{
  "num_hidden_layers": 9,
  "hidden_size": 320,
  "n_experts": 16,
  "experts_per_token": 2,
  "d_expert": 256,
  "d_shared_expert": 0,
  "hidden_act": "gelu",
  "moe_layers": [1, 2, 3, 4, 5, 6, 7, 8],
  "router_score": "sigmoid",
  "normalize_top_k": true,
  "routed_scale": 1.5,
  "balance_loss": 0.00697,
  "balance_bias": false,
  "router_bias": true,
  "init_std_router": 0.0066,
  "lr_router": 0.00103,
  "vocab_size": 7298,
  "norm": "rmsnorm",
  "norm_eps": 1e-06,
  "tie_word_embeddings": "early",
  "optimizer": "soap_variant",
  "learning_rate": 0.00248,
  "beta1": 0.95,
  "beta2": 0.99,
  "batch_tokens": [65536, 131072],
  "max_seq_len": 1024,
  "train_tokens": 836500000,
  "max_steps": 8642,
  "dataset": "wikipedia_en"
}
Below are experts of layer 6 (counted from 0) of a mixture-of-experts language model. Rows are named router (the router's row for the expert), up (a neuron's input weights, with its number) and show model dimensions 80-159. Each number is 128 + 24 x the weight over its row's rms, rounded and kept within 0 to 255. Numbers have three digits each.
Before each expert's rows: a language model's description of what the expert responds to; "comes after" lists some tokens at least twice as common just before its tokens as in all text. This comes from a sample of Wikipedia text that the model never trained on. Tokens count by the router's weight.

# expert 4
What it handles: Articles, possessives and quantifiers opening a noun phrase after a preposition, such as the, a, their, its, many, two.
comes after: " of", " in", " for", " with", " to", " and"
router:102153094072114115145159130090098119142104125094143135097114128141106083097120117138092136189152157117135109111143124138130174131105151112140152165146132135129100140141106124135126164134151110106144111086155113120118135112190155143103133108
up0:094134122120097152118126161137144129170149171069160149146110133111151121124165131128158148113150128099160090162138078106116138135121100070141150111111140117155118081133159103149131132162142093137094147141135144160116156052113162158098141155
up1:150112122126083096151154138085092147103176145113108132093109127178131152138125180099136150073145134128140141154139152110151146158144125167149126102158127132128111117134138180142112125129071133125104125109117157151116133100075142111140115131
up2:111111102100119106151096135116121133158131130122117114129151105136086116084130098139105153149117137160122136090151104172158116125135087122144117141136132128140136108129130112171154144096114106146121146125158146125102144078133129156130131131
up3:114102146136113090124130104114105125108121146140118178132106174144155139158123178111098144173120095151105083178148103151102142114107117119133109132125125140135118140164091136122120106120095129118121065116137156118099146118132092175110176158
up4:100143096128165088092120111121077129149134179142139079108129116137121103125106142076087132122131165147170101153157118125145155060145162077113144153147110141162150117141138123115118137124146120110144092129080139142112140129114138132105141147
up5:147204123095100137123059175140158106121136106125136129079113140119131159146151108099121105148113118129155080109125079117125098175128093130080104162156115109161120115123151121124128105138112147167135155113122119141160137109128133111159127110
up6:130084113097147097151104155150124158165130106127142131132125138166117073100138120117131115095161126158125090117144120161099137125099128111158156140134119140141146114121107136089124105154097128141119197102154096127145109179113163124125119180
up7:125132119101092150107143143144131159129131141098190141137122096124152140114123122115127117129083131092135134111135162141124137118123183110118139152080178095152107103158145158145130125104101117123101143105102139153077159205141127130131102142
up8:111136136128117095108116105128135090152116192120116100134134145189147137072130139117148134110124113159160114136134092083139140148116100153087128128149133130132130136132135107111164126113130124128104135101114134109109152099139108138073145146
up9:113103142096127137103082154125094152115120132131106123124109152133172119114096179120102135123140096103152117151140161131123157202158174150168174128126128181154129168101099098166149096137097128111182109102097140119119166101114140120132168094
up10:127127119104152124127156140125095119104157099125130137087110131152129128125109120127085130146144173133077099111166138165148149105157129103098097136164116143149173162132132128090115146072145145124115103148120108114118129192112107117186113046
up11:146162132107121147114161106148152103118077127116124105096108111138093068134125106145127142104117126093102098116130123128077144114135158136156107164195125135145100149061127119161114115138168123128141130132139138133120131206133119163124121145
up12:117176131118163137134146118092120095096117185122126091171110163137109130147177130089148150119114128121092120099150118144100127133085136126135125116061135140168116087146127141166111117117153144115118100097100109079080101150140186135165135136
up13:119122141150133126131115091134168110155130156157132133141132126095149123114163122146091111082101165118114103160149093110121126116061061146144164133078152120103148141148122165160111088112112102113157155171150133090148091137137141113115100105
up14:162113104112147128123145172122124145177145102160186135136124097134099138120139156153128096145121152146130117125107104127111106097170121121185121096140113107150095156113109085139110137113138166140143134130126139143163116157150120203112143143
up15:103141127104138119158093141175134108126157112160153114128128113127114120159088104104127140127106143159114103057165113143116137105115095145134129112125103115100122130101152088145098154109099126143120136094121080161080163117124116102104094107
up16:151144132124131141162127118151146112165120149151128094110117142163129104109122107133114103159136164104113129122159117115134104156183135117161114110118116131133147112144130114143159084153120100119180137090147098098143147140094140155142127131
up17:102155125111145156171163159143130122118216112150147108085103084164152124160135121150153129128110128096149085135159108159131135153087131134161111180133141129136135130132103162121122129166138164131096120104138121134105122145195149148129170119
up18:105133113114155139161137123130126146100102106101095133107092114152132116115126109150111132123140137122147158140112142147187148141106107103153121113112093149149133107100144103103137105152128098173133148156125133142122124157149161144157101102
up19:141136116151109099147162126174132102123110107108113113089140116088142127115051129137088111137114153116127164131127112093109124113139103117122142150087098102168118111117121099178098140131167151145148162134126130106101142122169144114115132192
up20:146111117132142111120138100112121153059107121123161107108106107119124106154100118113096120149117149096098110129110125138130155139147130119097132138159156088155097125132126073126099111118132120151144140116154156158106142108159151148133145108
up21:166122133116119134110121130109138141162083164100085123121133145094146113099117096089133121173172176138146110121164159155164113166124085124110145133191118140141108092144157148142111122151131102109120117089118173189136098134066143135143145151
up22:092149134114114145094164200149148135148130115096133121082143121166161140112197146111098135110119110120101084124124128116122130170129107116124148124180152118166109111096103133131102151136139155127100122144136162148118042126145171160123106125
up23:109184129128089129130171100127142098102119123116113180120177165139138100141151140123090112099165148146131080162136092083131106123154124082125133129135106142147128096145137120142125109165117184103109131122103110157143152141138115175128148127
up24:126135106096161144151144157088125123088120116101120134127127128124151127165094096141121072136125164144123102126194114110125118121145124109109130134094152103102131162138130141101148138157138126109184138119102126109113122171139117109130166103
up25:165149114109091115115107114116080115139142126121101153137143131112103149108114096140131162155116128119098098175069140105120119124119126123147165126177146102096127135150102100094130135096189090148120140116175133151124145118145110133112105129
up26:128149079157109122105135097151101128121108090176117097085110100127118115098121101098131151150127117151131147107100134136149096107174127132146093135157152149137149124132132111125157085124164114125171135102141115114161156116119182169130138111
up27:142128148126112119134117085098177131153137091123183139111093133097131112160095107147132120137122178121126114144058120134114090148145110179127100140119140129164122102175123108114113145164099116131162132129113114099164136191146180109128129128
up28:132090146112113142116109158157134135110090122133108135170123156120140143067143163109062155119145127136133118089097163159087106108109095134126106135137107113108096131098120133124119117129129136097157135126116160128157103145157100148091153142
up29:167138077151136135127108097158125166152119129121155120124146112124124132131108123137137113132107153102073129082111136167141145145107202101128131110129121103135141142127116076134118122128176116098149072105119142108113134129107147144117174110
up30:138126093156113173133119125147124139157146106118155131132151062134149124137104120173114136186106125125118165123101134167094148103097140122143157169158101131123161118126127117151130132143131133106132144133108140121124126138103159126143139144
up31:150119125137091127094150134166100117143096158144089118115139144107148131119130109121102132162139146165103128159098146149156107120140150147164076136122120100136114121185132150175157088118100136185150140122144123126149129114128133144104144105
up32:113135173134111115135104126135123157146167110137124121157138089158091146164084147134139119196110100133082157071136107159111119135132141136123142095136096136094120156103071130156117122072154128158081141123087181131099117115156167097138103118
up33:097103153087119137106152146154099148114116115076144124111097125123070167131137127115174116134116111112146142140138184126115083114128101152098177133148108121131150063130110198144144119156123104160158156091128107161119135141158119132126087116
up34:108054113124144162122117132120171138114119139140145115090141129139078109142168094133160150166111121117149091099170154084149105150123141104098119175126132116148114102135159134121135103125130136123108136139106138139144136132099112132166141148
up35:144124109107099140148134127150157127143144088123147129090148117169157161100124131141185101133137154165140120118095145121121101131115106125113131140113159122120116091143093133122107132190134137164094148180073091144170148115125131112147097117
up36:089089136139085084125109110106100136134177090093101139125109082144159104118115121141216093146196144138089133105149163150098123120134106111137144137149097136111152161143109111104138112120141106130150089128121111130129087108161107117131090121
up37:132129125129113109111147153110138119167104123114151133127108116174127169128126110162133126129141116101083112107132149138156134160100156140114160145139126147113119139162093156095090114119152136169154140125121139117109087142118148143084096110
up38:178124112125142078143149161133152142133106151121149107097107099138105120104097137125126107164141112169155134109102136129086116100144116106109135140166120164146127127095128123136112104140182102124127149100135147122145169122097173159153124129
up39:107152119090095134118153114121138176114121113116176139133102117117115098091146169145139171123122169089156114120167112133147136130093127174149160121097145128091087115147133161157158102089156141146102122113162109120135135159124122135143094104
up40:141167109108130127133118156109122124153147149151112120154145109105099144087112108150162151129146156111142058179136137091124128114135106075138174137130076130159112122152116149161145130119130142101074122108129117112098148064116118144171148165
up41:120105122118167148133112157112128162118112122138158090105110119078130126114154132101158168167137101078125152119136159141103123090084121076125143140085125116143102138118100136134125137172110108128094142118167132154135113148142153122142132170
up42:114139070125137129154138068127082133120128146147133109119116117114135109095137102124123119123107166107129125082079154137135110130126091127125120107097099099140149113120105137157134124112149162119126166141134121092137131108124179127143110088
up43:146113159102117129143113129091119135137109147121146123099089098120147132112139132132128147156149135065117137083138122130164130140121133142138166075112148138143127125155099124093133144107151102161128123129128119127122170122126177131111105116
up44:166142125128168167125130118078082142144147131124145117114122102133114113073130124137101148174121128162121140117100157171097146107090136135104153147166129103126157132103120175152110103080122138119134130115118098165107146110190133148159166116
up45:108134090121148106094148136106158121156134145148129139134105126103100101146146140121104145145114143128152106168144103064123130119128136106107141116084115137142119147154142121094136140068132141104120142138150163114098157131168154116151095137
up46:121140109126135119152151100132154107127114112157144119149143120105122139153127116099097079118066160138119153141091129140123087102119148099130129131109097181092102126128114109156093136135151095142162116095114156161174132154136108138135128124
up47:086130129123097106127132102104086107083102092099171138120081130141153125136155179123067095151100180116121113118143125128172114173140152115109139148128134139120092098155126133097155164140111107123129082115149135124056130104139135180123138134
up48:104137156138127143088143142105120142157127164157116185108149119082117100116082154120139118157114121165152150139125084128099152094096143131155101125114103139112150125140115104141102127112151181153090129122139145112150149120099151127135102160
up49:153125113108120098175100144118155141147138055119128184149119140167117115129142152153158147162144106139082145127146111114120122104129125127125126149117125106116114143134107152150079152112137123123104111110154142138089136164101140099194126148
up50:150169126148099116101103111150143102163102181122106087087096122142147105102150113109081140076134151173143109132123129133116132139106142111122087153099118118120098134099156132117153098170157074139114193129126138107123100143096149179164160089
up51:158127115187140122143127133146159132112127112099113146100113131092153176125116089079115112158137141110109111110131117150109116132117117119100171145128136099147132122162139117158091139097119073108105128113142140135088081116135087179101149114
up52:107157070118111100110083159128104133117107131142115122102083116105164131128117152136131140156154107106119150121100139107105145093128147126109085119097153106125131150108111131138178101102113132090132150130149114083103138138142111102138134140

# expert 12
What it handles: Spaces, digits and pipes in number-heavy tables, scores and measurements, plus coordinate symbols like °N, ′, UTC, Coordinates.
comes after: " |", " ", "0", "1", ".", "2"
router:111149115141129132170125159117121068133113125090130118125147149127127098123117150162132147172117124152118164143113156109134163120123132133139113125122156128126115154109109104102147156116085087153117135118101158114135091150114141118142122162
up0:134134137143117130166106124084143091109136163090140123099131146083105143162134152146118117168127130151150161153097117127096147150157151155113152086121125131135169153120139165137123111120180126112104111136088146115080135102180164149112101143
up1:134140127145069147116179132135149116086191117131102117132141128143093109163119151127152146108103107155117136120136129140160142179136150124113159093138110152114118178093157135168139171131121089154150158106121152120135152146094100151139108116
up2:120148148112125137171129128119147119136155154103122143125100112140169112104147128101146120111123104106139132136154177123092114114146130126095132129082123132117153140106160132165202170111151127124113116146123090082103081143160108141107136133
up3:109120107089165152116104118105125132140164122115148138126184119153120096106172132144115147119109148117107106118131139110114115139149145084172150078102155116117116132121092122120138152146090170077142104121125130113076116113178173106125105143
up4:131141088124180177123113118167109084130135133129148120150138127122138112144129138128135113181092128171118109125123135131147142156129134131129124138127131142169099133114160140100104138144101180105060120101095100123124140147082133122121122150
up5:167124112141146129180125126161124130096123151106135139106141157099075103116135108158103155118143141144110120089155121119112125155124159118109103106134118185147130138145153108131145145185078140137120102135102107106133144110096092149126090159
up6:165161141119124119106112078129167188151138106116174137108165126139182132149114114128120152102122086150096093124119101116147096093118114125132165129132152105126138161117158144087134159142136121122131148124149152159124140092123123138146155125
up7:193128133113146153133164100128126158120098112145151087085113167132158118150102158131125138124127117100185114117108154106159112120139122103155154146140116147072138130109145122071172120145143132147147140129111174108112101165191163115129125084
up8:128129123127150144106130149135109089115117158180106146140105100143077140109081163144146148147120110144125105133143105150118078114111098113112139127112120175145167145155110168159150156123133090129134118082145143132131121138078163113132140094
up9:133093143127082123150106121109120149132155165153049137153097124122111140151157177130096135144124097095165159160127159106096148154108132174111099162140111128140118123147172104145136129117121088175093190108108134131130150105086154175133110142
up10:144182160127160095172137101123076159122108133146127106110132126118117145142112113098145121133155154151120155117168115121097133109127123109121100117151117044135097128128096163132096154132118103102119074098146140166130094129092157139134117079
up11:130102106129161113127108141140149090118158152136168134146123142136185097075058169099089157170134140091103144117123144120104122085136118136098160104134132103134187120101163168156136132143151152107092136142150165162151158159122119091153134127
up12:154158076101150135146142151123134159098137111103162132124101126129143126114078121132144139175120127109117153159117142122074093070153132165123159103120135148146149127145135129112069120117149158104110128111104100137151163131109164138152136139
up13:163155130174119059129133146125116129075146139133132122149163136176111120114050112141128121095145102125135128110134083080122119139133150130071144134104075138129128130138117165097124131177091161156119124167131133143124119129134105172127113140
up14:128168124118151130167136112162109107147107123137104150124107129124078111112150171136131164130115152161115125127119119136141171134130141113124133127154141094126124143163146150154106157174171142113142135145154129115094111087096122116087124137
up15:138100103140099099144118096120128113093165081139113124091149121113081161106089143131096148115086114136116136175145122121123181136136122131082130103146116139144139075134165111132152133176153113106159086106142151119110143142133169130111127142
up16:134125151157097141126103132141084060148135147150105138118159110130081142156091122154149151085142106153108073164090154182127141126126148135140123151125117129106105129137146121142116147112109128159071105156084135136119175111122144085099137093
up17:145123104070132123122122120143164091185108042148121089124124121167143153128111118133113087128142141108119086096151112078092159128125133143132130111117125130083100127117128133128161133154127142119149097129141114105122120147116148182131114085
up18:113154118139134157170103118125122121120114142134083143171106116104132118147074159115153163179120141141151115093135117107095124159136143149144163122110114098088107144122135114139125106121105117141104137130130111110150117114113161155122116118
up19:124132157151119134097138152144091122112123108093098092159090111134104122135122147082122139120107119170123086144143155138147146102089135123143136169165145135109091125145164129135125099124144099084137141094102160118126163136122142122171107158
up20:161139148132134131076095107147144097131078089122075141137158120128136116138165150069164123143101138129117126144165146108137121137151100153093116103163128123038131120100168157133136134130171136149140135132099131104121147139152153146137151158
up21:146059136163137166131134109115128099103117100113128088137136109093141128130107150098104116085158121096113133126151146141132130112116114136166100111121132128112123138117131118108138120107136160127123154107080104136122129110137145162149115144
up22:139114138142141091128158120110108173086073142087125142136148164125099099160174168099088126137094105138144091105133151120139135144157170127142135137164116142104100154129138119171126107108130140115131130160140083129152133125135118153113135117
up23:139154147127137123167083134118140113174102101139159152149127081125143138119093163126149133097058072112108107095088140101109147176162069113132110137106150129125137114102097102117150155104162147135123146095152146108167141134102131104095157134
up24:150161089147121124116095124146104136118136169133094107166155124090102086123125138122137129173119151162169154126134147122115123116121128129117110094156099120127136128134120151108139151139083093165150155108099157151140106098093116101146101119
up25:137098161162138102114148129144145142078162134123121103129134114134161119149116123116137131146135125135153155159097192164145104089151102107142095102096131151153117151169122113147142139152114118145138131126096130135093120184144148129122125166
up26:082105127070141154104133121145079140121136143173115072178106142109113082095132139129117153125092128120164129113133126117104128133098119124130117135127153131142127163123149119100138129115113086088120138104120114111125144165098139128100085088
up27:090167118136157141124151081116155107110120117094125164125154087115113121107143091103118110133124142159160134162122156143165090107136105147134113090087149112096096117098066171152099124111114137115138144106134145137152124158113097144139128153
up28:146121104137103121111162107075146137159114123127084104126154152133132089124148086079138155094104124079123080074150133174177147107141124114120150126138134139141104125132109117115130146098127127157172105144125184176165122155162141124101118120
up29:101136104101164117166185123129140135155123132101125112111126068131124160177109101131119060144173116134101146107145176146109163116073112132153157122117110118151125130055133106117134137160117121127120145172151138099147144168128148130108114110
up30:124137084113127113128082098130143137132120104121131189152110118156101124132087193117091166132096118159141108119119125133062155158122083136161145138168117116106124141117158101084084147159152124108172122129117127144117120115104165147098108177
up31:109119130104123145148131115170079091105077140144142087117180126135107129115085122098116147167108164140156110093178164117109140127146103133127101137128153133154131171084082156166123140141089143150140129134086110102141115180140076170153093119
up32:106151172101081107132141096147128168146096142124088151144108157140154107135140192099107138146132084104115131170077164108152108119110101157154139074095148133097076124135089125078134101129166112164135135188102129148124105160106153111117153108
up33:093137135140114173140157129141137126140133127124164143145095145118107189110142072115114123113124092132113142099158113144151071135134108154135124178135122110158163131160111093133126166107107136127125106145166083136132171128125097117146106085
up34:107134170084136121140049167128126146165119161147128093202129140124144138108125135118088118129111124129094143130141152127137124158116105063093137126117115093162121141149119079118158174147057135138144128146134128125110144098173164113121145198
up35:122123105144111168111110126102122110143149107155122062078113103112135142159070148103131147141122147108087163165178141084133172120127161114177109073161141103120141115109085101096143119116062140084114084123098145141133117129068147082177116148
up36:122142127165128181107150131106112103129156093128121104169105133119126135152156129127133153134121111135150118117079100146139140131092125122124109108131110110125153173141159097104131146133074138139130112135164136085136101210113170156118110128
up37:128117147104127113179107154139097098142120062098123127150125120124136134107078101125134137124088184139121101158141162132166159093139127104135163131097132108146139139120138114204128160133088128132138133115131109145132139121123121114100131175
up38:154157158100117145124123119111107136105151156127102094094089118079107162118113117155123165114105111110126090119132171089179137125099139153122133106110139126129141131111125125103126105070125182140138121112071088117132125114143109131161170101
up39:095142145128126121104139131145137166138105130131093148129127100102096147129163134141163082171124123092125147136102122134139172127180132215170125129136098105123162171133180140161107122100121106169134119199135165117121114096162117102112134146
up40:123133117093136129126114151087139115191132113109136122116133069159080121134156145177125156195155170087131144121074110097071141142130172142144090154154113128151131124100160105084154134122148149120155121083146144108115108140127082148163080129
up41:139165094138120175144110134111115109132102086146133092128103102119145093123150165115142162137120108108110143118116117132112117138114097153127122144131148135140114126144092131112151130102144102136090126134174109113121074083121126135088103163
up42:155124159109145145116128100149161166083150144116119145122144118116106106095150134155145116085135096167109144106114124120163128133146137132149143138085151170122184122096117140136172140103132112104123125145133136138110128142080127111145122108
up43:110158125138082131090120113128152135118108127110107157117152124134094169113120117137166106135145097122155126140094129089151137116157091127100084128107175116115130117100117110112138116144132113140121177114091124178103136124119144104087107104
up44:098121109156117142145128136148096119159122151143115136127131119141074116144128151117137135093145132098111183134088139138138122109102152082161116149111147134113100153129140104134130179114109142163146131154109121150107088140129106110082108131
up45:102107121159137096137134152117105103119120126082118137114136132133099159143141155122133179098115118157148147136080117133108110108126110135114148135143102105191131150111121127109119129138120097153095159151133132170112115154120115079149117123
up46:093108165123131108143115126116113099095115120116097140165108089134145146109152143129174156113072092122121159146111164124146156089113166167155099121100129187158150177135111129123128162126084092131116123112137107113120101146088126101133109122
up47:132153111131133104168125130155113139075135146168142090135125122095114096133110178138110141151129119125164140113118137129071142086114105134095110122135115158160129128141120162156107163163088108127158139102174122134142102135177129089133191176
up48:135097138169133076150111153137103139125120135125098131157145121144080123120147096105113140132130074123160175074140124124132112118150131117101132152108111102088106149100153107129108155102123110092115105110189118113154142127120101157148133084
up49:136145131094116154125095131122109143131111094110118158113167154115093124096108121154126133108126089140106126134160116103114124134107125145176119189136147070147084097070128079138133115149126133092119160144140146123140095137108111123104110145
up50:110120138118174164115140126151125120085072119129118102110107137129157126125120105091153144160125136124127154126109103142155099125117141107126131157152156088131127112136091164139133116125110084131121123125133147129111107120128116140100085154
up51:137110154154149164172169129140152125101107174095084172129091105141157128150147084169133129100116111122117164129131177122130132149131146141081112137147103126123093110148098171116099180118156150139156167128130128096134156104109160107147136137
up52:147084117131110140123086097095101100109121127168129112132109161144093131102140138151159116162128081130095147147105171123122109130113166142115128125095143129109117112103133144112102167120148139152123156103159092168140097115151154104119153101

# expert 2
What it handles: Year digit pieces, month names and the words or spaces before them, such as in 2005, from 1895 to, October.
comes after: " ", "20", "19", "|", "18", " ("
router:124110154100083120075110196175158098143124116127124116106087130120102119097131120103125131137134120116121155110077092150090097144098123098152129150196133094116132102165111133116091120088114084098094132133153129116073121113132124102120141174
up0:135115085105160143098131141154143104154125130130121136097167140117130109106109099147180129113116120151139139114150140136128145086136135136124104095159153139124161105120103103183129094131098137147131113161141155114097084132140169076106147130
up1:141127116110114178070087133080134128131121176110115099108126130140101116113120125156108135117175112146133120117137143174144145108119134107141118150126167099121130101116124148106175116123107145128114133144072127095094135143116129167161178103
up2:137146068103177102133154139118113113154111093114125114110093101153124121097114160125117172115112088127148092113063116128112116075102141102073114150131099130133128144140160100159179119098103067165147174128121142136120138159101096141099154163
up3:158146130123113143096124147112120151115134143081141169178089112113131111126125124127129086136096124152140162109128111104132111114136146126125121131132128149116165094142146112110103119108138170172119124089110076152169124108155145117113130101
up4:167148126108129153111165129136099122116097096119182121104146102131117109103068116114101125141124144135111184156113109128144153101127141128099154122153138145123160105152125127118129122147159133137133138076112155134110137097123173115107121109
up5:117140127138088164133093138137130123149090124134095117123110123112173111083125153159137130154119131117107155145115107112133123153123171071123131162147163105095101135109126156145120137149109081142125111148128157096080163155160148131077111129
up6:127139165145150169090140075137131120138070103142122124072136161121135085131149113125124097126123145090172161120131157127152162186166136151142098091080150124126093108146109160145090122106132110119134118151134155123119159125112118126126137154
up7:114115137100113116124118146131133137129129122132137097097089111100139118102121087108108138125126134146162127143111083123100126170141141149147116160125135136076142162111176098106124168108115124148114115161135152139090105147129130163175175134
up8:130153158117170125104116117116111130150093158102140141157124116096147129127104136143120146101102133131130168110097201107175139147121163103144109124094132089162111087118117106116133158132136080106125131113145126121157125149154109087122128115
up9:112118154077070151136158131165109112096117159112139096080124104172106099119112093144131106136156082101146125150114115122145152151082125123142129132093168120138118124126135115154099143113115116107132122124158117121109143128037111122128109118
up10:152122147105136107123160157086139147109125114088092116169136106163159126094090128114130120120108153118128112127083087148123111149133162156135134179142144131125103163114142142103106159122142102124117133122130090096094116171151069108147132132
up11:128106124095132121114129095111153138167191150120130119090133170113108122139179144092120133156109094112109118133124162132147164124133170106128131163101143121105172107128098118109150076157133093139150099101133124125157147118090158111177111116
up12:111105128115118081156117146107092118150142142122147101142149119129162091146183112155113152149141099095113112179135150116095112142121164123170147134115120106082091102157115116132119124086123144132114099152195121115104161169086112115125140115
up13:138165131132122126094120143124122144171125123131104129137143094103181155113085154134154153159098111117119157112124088125123140184126120151178147119138148081159119162147140162101074134113117113105113164148153126189122122107152107099125097142
up14:166119133134125089110109103135122137149116090098078115117120122117120152103166181134108130197153159082128142084108124108092084127142108130104088164132083137122139184125089098131148148141122124069132137158105117152126138116110137138095145134
up15:185134099120161138138131078092151141132133178145127100075102167075144129110117137129151099142118117137115132102116155125141117116106074115117148132133144153150137113137110089135151135131105109108124105100120111136115135178115099129135122106
up16:165153080149159128137110127093108160174138092101132162104114091139172096143147107119130133155141094122141111149127132158175134089130138133145164124140086118179113137105124084104090120123163166151143118120133143112122119112108142171128127140
up17:118141138145133152142106177141171114157126130098121128110116110118122090111124131148145120083151124120130130112099131159092103132095101094115049121140121117118128103120152143138102086080098125132134118104116113096123115110157113122112090141
up18:152112139085146136136105141113116128133149129094150107111160120152132129106128149115148138160133127050115121145202096140142080119080139145120063135089145089136146134154139136128139107124145129087126125141131120116165154124100154057130111142
up19:126136095113117107141178138119125117140144115143126152106132152141088092143104136087083132099141119079114106142111138139100103115170151151145141109137100120106101138130141109108109113130114140142100126110115146149113148136112117151156129145
up20:149133104094116175110114145129126129145130132110088122167131123181170141140105136134107116141168116126131132129115141146108085169141116091185108156108084092187140120135129086159104146136175117104148143155107160155128168143132111157124132148
up21:113134115146115151089124134145121132139142155109141147117101174080165153130103138136141155137155107147152111115104089144111121164136156152093111170140154114135131110123148145111131098143147120122150162092125151155150113135108191109171146173
up22:115133177134118193131131139153135153168139128139119118102119108091129119090133144120097149144106133095170130145112127151155168148124096134145125158108112114154115130127112130130139095118136122111138121101156113148139181202087144164137104139
up23:130125137142141080091156126138153097133084116123101145136111114157110117103119112095113150141096157134103135066138142133101126125100117100101132145117143122105150115141135108138118117170130130121140117086091129148128149089132123140122092141
up24:068173149126126125122128115137148110108127126147139099140171137107107138157121152115161154101091138181102130088119156122109176121109110129124136094178136145129113157100149161125134140153144153150137108140131101134150121148130104155109129123
up25:141132118101118149138110147122156106136143090122122130121140087149156119162151113102135148126143120121099079162160123119176161155146131150178120155113155125100150118113103123122097105084154134115136111145116093142125156136106150146100153120
up26:148100140082147115130154131123089122164140124164156141119148119178087147144147097126106131144130108104162111171118154094121152107168137073158111134089163108160142161081132104160101120152130137144094094128165140141116140102131170145125139108
up27:119132176127147173111140129124107123137176138059145138128139120138083102131151143153152132102156113183175101111134184087141124107098149129136140142121145120116168090129110147140152141156118165137144117108167109127161165128124147111147103102
up28:094137144181108129092173123096130173129088142122111110144108155144119163128108107096106141117115102164124179151120106134133121131146141152145152125111119154094163098104116113127141141113163134117096112128162109108136092134113152145152161095
up29:157140126125145131114143146110109142143150129116153130140113103091103140146100165156112106125127137120121126092107121133117132127126120158132074126080145164135151130120134076160149110080157109089101144104159093116104115116153109143102145180
up30:133109169076165129126169136112138155088152091086112119100119173175124147138126120133160125124163131135078142139127108116144133116137109147115123133159148120076125107119119111134144143129078126117105108149114106138137140113137126149138136145
up31:124118102166162142108139167091156150164153108144152091126111135133161123090128171135177101096128138149116122124136134123111138128076140121153168162135146118087184128140109156141137088112119095132160129115147144078122086177104126141111098119
up32:100100105156126115147105136151108119131116148151129131175150159068157133114132124163161100146106121131133188119104134133113139122086098100134136104159137148107060152138104133120096133106134107126177130121116099148132109138180147134153115133
up33:125095098160166132096118086124133082110151136157099104153134142155147172115106163089141131162114112114118154101128077145090105155091132108140128107195130114105100133126092123138134100119105129089145135126123124159093150152139157161164129148
up34:117157125093112098077126161104135107076124175044124155096126087162117102124115115127126129135113081123143111100135113143107141113119143123116145119130070119131109111156159132135138107082109114139110116121160134118125108153119105173108137147
up35:135148151128101140144129131147117152134099104068130085076113133101145131143127091096120126109135127149114144132131139118106059104165118064138133119149169100122136178125149150151157096141094123105125138129079145133137122125159131156117140119
up36:141124128126169110124158113134140114161117094115161151147138151158115125099154106120159144144145117161115146112078114132107121148079143165161110128094076149119116157126122116129058109126105161100117193129131089140097094196141136112109165175
up37:119103092111125126132139125098117125142115138143114133112123154166140136148120101106158150182113132140119149096132105103115163181114097107124125177118137155117134159097121156109152123174130164096134152157074138122154128174146165182112158122
up38:127130158113098159107167134139129128127083124174149121144121102150107130128127113100134107127140131124137119144135109110118171119121140120127150115177119133119163118124114144089122124114146132115108095094139167123115130166102146163087115121
up39:115144150093126113146091129110153162098054107114107094138092094104096155127091128165113155119098149198121166104097079113155106109084106140129157113128152147119095135117172156110109130117187172136110148113121132110140136124117144148121116160
up40:116148159073129143129109151124136125144143091130147117208120126154154108156120119147055139151145149138119101115123170194110093090108106127100143117158122106113151097129165138112142130132140120119148134093123126160164100136090127081135103171
up41:131165138132095124122148126110124169138076132120100112155127153128114090116141116068147126141131122116133134119104091119125127120084122148126122190119128186127132173171119128134135130111155076126135154125091116094147118128124135153134159131
up42:083143152112151103105119138139126149098109092138098140116157076176085116095105169098115122073117109153105165089128153055099134082117145160116135098099138153109105105116139152109119106130136123144118143140119105106072128147166168135121114139
up43:163110139143118132175111121145146089062097146098109102133132127131090108119135128114127141150114100128126145194126078110117137140090098146102102101107116108184088120098110164163046124153170118118108144121165143156143125135127141151103089144
up44:081131156137129124109160136137125124151159155137135108131148135108112097143110153121081154142117087131118158087095155116161137099098134132128167161070090115058141113115145124186083108132133104111158168144131137167123131172126138085128120122
up45:145147113140099132095124180127106132104150095127171168143145125154110153127129164117135150127136155139138114096113077135134092139093124127168143134112087132139120136119099105125172096134137109146128116137127133103126068130139099129122134132
up46:104148167167148072133134118084149157099085100109099113137097122136119080114097133150101124129095117109104155066118112156165154114108100135101113116145123114139111090123099133170134092170135124107124147099141073132142102125159129155106087074
up47:112109153116145136129172165156165100097097102136134165143146130132129147120091107125069158104125148155162123093159097103120109108115133135107147131161108148135128152189139137105100119119164098141154137113167130154120100072184104159115138153
up48:126133112113141103120175130160153080110090113082116127115078137132175110124149140136125116117131115105129163164093163143118128116090135100126126116103137117088122197163044105137097121089137142156104165103142136162057119097134148075140087083
up49:163153162099075136104110133164098106141169148127120116108157150165090110118126078118165190144151125119143094132168160135121124102133110108156116133122091099127156077125127112121173131127103144097135128094111109131105127101130154137128079135
up50:086116109158157161077114130112155171142115108166130129148110145114122139121102102088134156186122150120151166150091069128166117140106168107126109116164120133092129105119120097182122137132147135132133128168086118142132121128151143124149197081
up51:147167079076147160107132177166077164133123107171117160130135180120132137105130118107150154141135146091114157164144083125141117115109156085118156133134119147143143135150137088128121118191099124142151120102147101126163148104104160135147121108
up52:104159122139178136094084144106183105155154090121149149133129117134147111109127139169084129158144140180165102155121115108136153102154115132150117085169105119102133105097159114141146116111109142091136110118091118121143155117129180141151124136